Experts of a small language model: a variant of Adam for the experts, 6173 steps.
Below are experts of layer 4 (counted from 0) of a mixture-of-experts language model. Rows are named router (the router's row for the expert) and show model dimensions 128-191. Each number is 128 + 32 x the weight over its row's rms, rounded and kept within 0 to 255. Numbers have three digits each.
Before each expert's rows: "comes after" lists some tokens at least twice as common just before its tokens as in all text. This comes from a sample of Wikipedia text that the model never trained on. Tokens count by the router's weight.

# expert 81
comes after: " ", "0 ", "1 ", "2 ", "3 ", "4 "
router:087103159127129149171156122171097148107161067128151093123147155097195131077165131119104082065084128101062173149142104144139101094089095120118123097150141105186133152120144126138167120182131098

# expert 152
comes after: "P", "M", "R", "H", "D", "Ro"
router:103092148161141153165166157162117147141144104115121065112138095151145113111221108145058122123109146117090169134138169135112165122104149102137153076132143113100077143103124149120139097159102125

# expert 67
comes after: "- ", "Born", "• ", "by", "Personal ", "Location"
router:080160145104125134192110152161036097116150117149186073138137085124190083105164113084122076095134113143125160130162100145146151146113135164094148160096156156169090144136144102106151105112129136

# expert 161
comes after: "| ", ": ", "- ", "(", "per", "; "
router:156084099127138190122169156156111089139162126121125091132131122080168110099159107110078098117125140145094172158074133127169178113114129138076096115167146177133095165118103136109180117101119118

# expert 179
comes after: "the ", "C", "c", "a ", "to ", "and "
router:101118145126136148104143122173090133128112070127185075142140115081190106096170139123092103123111134150136132144139139138070060171083129147078133098124106121136129132110113119100155077120132124

# expert 153
comes after: "to ", "a ", "(", "the ", "and ", "\""
router:102120142115127162166125137155107150091163094143146093111138107094147140126184115098117088088103120152030191152184075190092084161057161144106119140198156159118132157134121162133155095139166116

# expert 176
comes after: "(", "202", "201", "the ", "200", "in "
router:126156102143115181154149154177105102154120143086168108138143144136162130146176109110098027100138132126077132168101150156170102108104142140115179109128155181137120150137089174114220140132175125

# expert 182
comes after: "W", "2", "1", "3", "7", "6"
router:153118119143145193151185112178112094141103148143163089121123100093152119123130139113121044060116145153123191162181119180113099110057133127130132084127134119159111121081092131101156124079098134

# expert 98
comes after: "- ", "| ", "% ", "Votes ", "a ", "Title "
router:093075141109140130134132152173070129129133138138162106173158134086142094132197118070113118101064117064100124170134125156167168099074110162085171142078102149113130159103109132096154131150110123

# expert 166
comes after: "- ", "| ", ": ", "\n", "of ", "i "
router:122068119148125182138152115183120138135109104144152110163182099064166130117190110109075143111113140109044146116184160169167119079132130113119143106157108154142188156138146158108115129136106146

# expert 132
comes after: "September ", "October ", "November ", "June ", "March ", "August "
router:160073098118135185154184153157089083103154134101165106086128114094134135096188098072103041119098104146092180132092121166132108108101144146094137098150136175134104160115103146107180120134086098

# expert 149
comes after: "the ", "and ", "of ", "a ", "The ", "his "
router:071083173126151171089134122181104120111163088122164105126148117115155083113169099094097058092076185139081175149100141136170140167123098152112157125083178140148143172136100154099165126151163148

# expert 86
comes after: "re", ". ", "C", "and ", "de ", "Re"
router:088169103128126193114111118178067100150165084099123118155157115098164141121101149074128124103055141112137145129166140153139152092096138114088153107130159123097193131093113163088179150154124136

# expert 147
comes after: "1", "0", "2", "3", "5", "4"
router:123162119121099190141155112205056090111139118139156118119112116118167122104168114072128077102125167109104145111085078137158136106087149100077124086137114128150158176156134162082166108096083133

# expert 74
comes after: "of ", "in ", ". ", "to ", "for ", "with "
router:133112181130138188137118139168099118126133101114160102132152113144159107093181148125129080102111130135109215139163138143152146092099116095095130086155109158150107155116123155100160107192121121

# expert 144
comes after: "|", "F", "P", "E", "f", "Scientific "
router:109078165119101144144169114203119087106119082120143126123195097129195090128200146131055125081119094129122161133156156116178125101135103163105172108162186122169092114130114138120143114145130135

# expert 163
comes after: ", ", "However", "ally", "6", "4", "8"
router:096134119153136157152135151153117114088136079114165089184132124134179120079137155120105101110124129114096200128122127145075096098130098134078105096132135157152145136089099144120163146143104104

# expert 104
comes after: "b", "was ", "B", "ph", "li", "-"
router:112086108146168148162134152215064122135139156135100059079136117157099105091177125071093051098088087096119162177132110151116109105096091137102138126121131160131130177126113160147116097097126139

# expert 78
comes after: "E", "I", "W", "F", "K", "M"
router:127061156125154177154166184149115095149140126135137088137143132103107119079127157145071113109082110145126131193156069162144148098133148148124157088122123116154098164057076110066121087124089122

# expert 136
comes after: "| ", "in ", "of ", ", ", "from ", "On "
router:126120128140129197129129146171096160106154138095136062134121120143157139103180132094082082104104101131111207156136191166137096156108146112066149095138091142124131150133155168126154145124104124

# expert 133
comes after: "| ", "SC", ") ", "ENG ", "USA ", "Rang"
router:110076119111123165166136127175103097157139106128161061087124106113144129107152127115085084079136131141075157158090102183102114120082134147097151109069149147121148140138068149123163108150176138

# expert 158
comes after: "'", "Al", "L", "U", "A", "T"
router:148064169134144182128180136157075131120146110134161143142125117160132188086154086124084060074102129076071114133167112128068073125152108145100135114128147100137170179134111162086163152156099123

# expert 72
comes after: "is ", "as ", "with ", ", ", "was ", "for "
router:104078122108138229086154113149096106128145067149129088132135110113138121103156143110119072091128115077108180136157167131111123129092133122094169081099131149152108159152137136122170123185158151

# expert 135
comes after: "| ", "(", "N ", ": ", "; ", ","
router:099131103173100174114119126160070089138175083120139086111153111059159121095151161089075048073124138146129159165144156161131141110069118175108125072099103162162139150139109170148165116141157120

# expert 167
comes after: "\n", "\n  ", "- ", "|", ";", "information"
router:138102152134129152140125149185088074096096070134138079117134090103130159100152136100078104126085115151128187170134131157147103078103146092139164093122110148157135153108131130108130116147153164

# expert 83
comes after: "-", "The ", "video ", "dep", "pl", "y"
router:098080134129170180141151158151131099105128156137149074137098140086136121099210134125098093132063082121133157125099096111129112118089113151112109080042124133151183155097115154087134135128104133

# expert 178
comes after: "- ", "| ", ". ", "by ", ": ", ", "
router:096126176119150200176200133159112109110133120152084082137111112113166157093134145088099112096071166129129132127159128175190128115084125108119151066105158142138125150140107131133150103122134126

# expert 123
comes after: "J", "D", "j", "G", "A", "K"
router:105104135120162156096150156158111121145175122145137102126173096152139158064129118151127105100119153134103166171180137172130136100123127110131157062100119117119158181114091150079152107136135119

# expert 164
comes after: ") ", "\" ", "2 ", "\n", "5 ", "4 "
router:119132147101170176164159134163090095102142075122114100114159114115155089097210064075081092093111085105076160131107105141183106088087132129106155115111127146179102181107095152110166121126146152

# expert 156
comes after: ". ", ", ", "the ", "where ", "that ", "The "
router:077106131155130174110136146179086133125130127101157064173128093140155126107123118107093087111107121138085192176100133174120102108029125120094090081166126158139146170134079127108175127131085133

# expert 145
comes after: "was ", "were ", "is ", "and ", "be ", "also "
router:128113157207157133149151133144098113157127086108128105157092112123129134097169098059099119087100130068079169186148081162122149124100128133075126120111159154133117137120135127143156148115152129

# expert 120
comes after: "|", ")", "An", ",", "Mon", "Co"
router:131142139138109161114175153173078165122140096119153100121158123172180130117174126120072064128137188127111167140074114165148119053109143141077112103123155134139148152163099098099141113176140155

# expert 90
comes after: "| ", ": ", ", ", ". ", "the ", "at "
router:084081164110125149173169122130130114083153113132142094169162138086149100128133142124099063084114153140098177129136135147173116087106126115093092097145144166135135152123148165121170095068117148

# expert 141
comes after: "- ", ": ", "(", "″", ". ", "of "
router:087090132119164196097151150165088105121141121125154078113117128117144131124158136103119067092106128132101157170097174140143158101142161099059124115107112162135156163077132151141141092097104155

# expert 131
comes after: "as ", "As ", "served ", "known ", "became ", ", "
router:091111181120127122078136156187129117124135102132138085091129100121154123078119128135095045092150141097117184152147129148136145083095133140090156103078100157168167127094118162136167132152154137

# expert 121
comes after: "F", "T", "A", "B", "D", "M"
router:113117160104114217134160156172120036160144151109125085120149133130114165110209154120097119085061126167121167151093134111109103156092152141094146098088140130142066182120115155126162110123155134

# expert 102
comes after: "to ", "was ", "he ", "and ", "not ", "were "
router:082116177125121142156133124159110134115109084106140131094147138147143146112177124080089098096144103130077212148114098170159128164092138160112151113080140166147143125132112128109187107122122119

# expert 88
comes after: "(", "1 ", "7 ", "Died", "6 ", "3 "
router:131092172131152189159146137185063103081136118154129115126116101046147171096157152121081024082113100149128204122140128150097161125089121174120177086220131160178135161117129139128153111105130120

# expert 143
comes after: "–", "| ", "Sh", "-", "p", "P"
router:107108146151139163100148176158102124111147130141155089162114127111168104109161103096117112121040088108126168143165142136104099141115156077120140102128105124130137193112148153079169107150150109

# expert 175
comes after: "the ", "was ", "an ", "and ", "a ", "to "
router:111122155116120145172120168160117135096156071129168111122155093117133146102169108112127074096107130095121122128184147161085107119108111116106117150166140169148165125088113151133178109159113148

# expert 96
comes after: "of ", "at ", "in ", "to ", "\n\n", ". "
router:121147125170115169124130128160071113141170131165156096139140080119189143094191093113115106088106180132106158124142128151136113116108134116131132098083098140112121176103111134108135122134120139

# expert 160
comes after: "the ", "The ", "| ", ", ", ": ", "\""
router:085138095105140155151140151153109132118200098152137081127097109123146117087224112097079096090101133145118141122132154143095119132048140101110138119108140179145115182103119161121143100094111114

# expert 103
comes after: "1", "the ", "2", "3", "for ", "4"
router:136099161144140218113129158154108122150125099132118141169137119115154101116141110123111075082114139134052192138166085142171152064113141123124133057171172170149134152108141112108151150122122130

# expert 117
comes after: "of ", "the ", "for ", "over ", "more ", "with "
router:134107139113130132122104121186086132112131094142118121128142157154133101094204148101104075064119121120174201154105113181153114102099102156132142100106114152135140191174134138127178111175156134

# expert 128
comes after: "s", "the ", "S", "(", "0", "a "
router:157095123122112171173155127134091122131155132093166123160166113101163109111198147085113094126110116099092138147129085134073127073123147144123134139180134171084058170131131137118113154143146124

# expert 155
comes after: ".", ",", "°", "$", ":", "9"
router:144115137105136180145154121208114165109157120115151082140152141128134118083160130064142091099076143133128150163126167156135165121107119139126108093103127119144108171107101165068145112131090110

# expert 173
comes after: "|", "=", "\n\n", ")", "known ", "footballer"
router:156115122102151139155127131183094121120130155147161078138114116064122132095196124096091051109106164167111142160164106188124128056099131128101102137138116182170128163138152132131146101145174143

# expert 115
comes after: "| ", "L", ")", ": ", "In", "=="
router:137092110136125190186144169164093128088172117141120110147131144180135173105201164116098078109139156117121123104122134146149163092058109093095094111168130146130101164138087137096199103090118116

# expert 105
comes after: ", ", "is ", "of ", "and ", "for ", "was "
router:101082170114146136140150137142067121126123111114143101115098105115120097098183150124105098104104088124135175156161117180192109104104118139084115057143141179158135166057106169150169099186143145

# expert 140
comes after: "a ", "the ", ", ", "is ", "responsible ", "was "
router:112092172116150164123152126180089125172131132103140146136149098184147121089187154064113087114139131112097190198142152181159082045084115135104093087104155147159175171107138173119158129152152147

# expert 137
comes after: "(", "| ", ", ", "–", "- ", "May "
router:136089148131100185091173132154090154105141092158141060165142114135172130098170125113095043074120150122119149166134165146100163117120125151061166080109122118118111151113132161092159135159148147

# expert 172
comes after: "|", ")", ".", ";", "a", "0"
router:134132128158112123155149141148077101134151077080141083088162096121129139101179108117103095107084147122114171118128113152167143131135137089146167124085104132157093156107124155105151114177124110

# expert 150
comes after: "| ", "the ", "of ", ": ", "1", "All"
router:098113148123118177129160137163082114119142090108161109169124122103173134087206095116096062082084171168077156147101174138125153085135139108103110134154182177154125130117104154096142089085114132

# expert 122
comes after: "| ", "; ", "200", "N ", "201", "199"
router:110102136146152168166152124157128092132177113118145094087111111143163124119192139082073070085098115089125131160131170132126125148092115187069174106139100172153114144070115168152172116172160134

# expert 124
comes after: "(", "the ", ": ", "and ", "\"", ", "
router:136095179153098122192114136192079137114140075093127126097175118102159090088193108096113069084115138210136196142173154107112094107110165159101132060129140157124117180096121112094177127145134167

# expert 148
comes after: ".", ").", ".\"", "\".", ". ", "B"
router:156110137134162203111148120189097083095141143114181127154170130144140093103141147109120036150112159120112153111125189150164135089088142116112145109126179155122133160152044170083152134164161141

# expert 113
comes after: "is ", ") ", "was ", "sq ", ". ", " "
router:111154197150074158146117116176077115091138091116135125094177090104147139108151143107091060091093097087079152120145093192114141148098106109106100046153155153174171151117103141133148073144155164

# expert 138
comes after: "in ", "In ", ", ", "(", "January ", "August "
router:129074167127134206130174157186099123097156123101132073081119080116184107101150118102089055088077182113124176151088140171144170146081135142124145074115103166158121134125140104098168143131145089

# expert 111
comes after: ", ", "born ", "(", "–", ". ", "th "
router:122114107113093217129176154149106145115157087168124045138153126118176100083124138131092086131097098098123173154145156126130177144099089089076122077145106157143122163144111166115172117121119166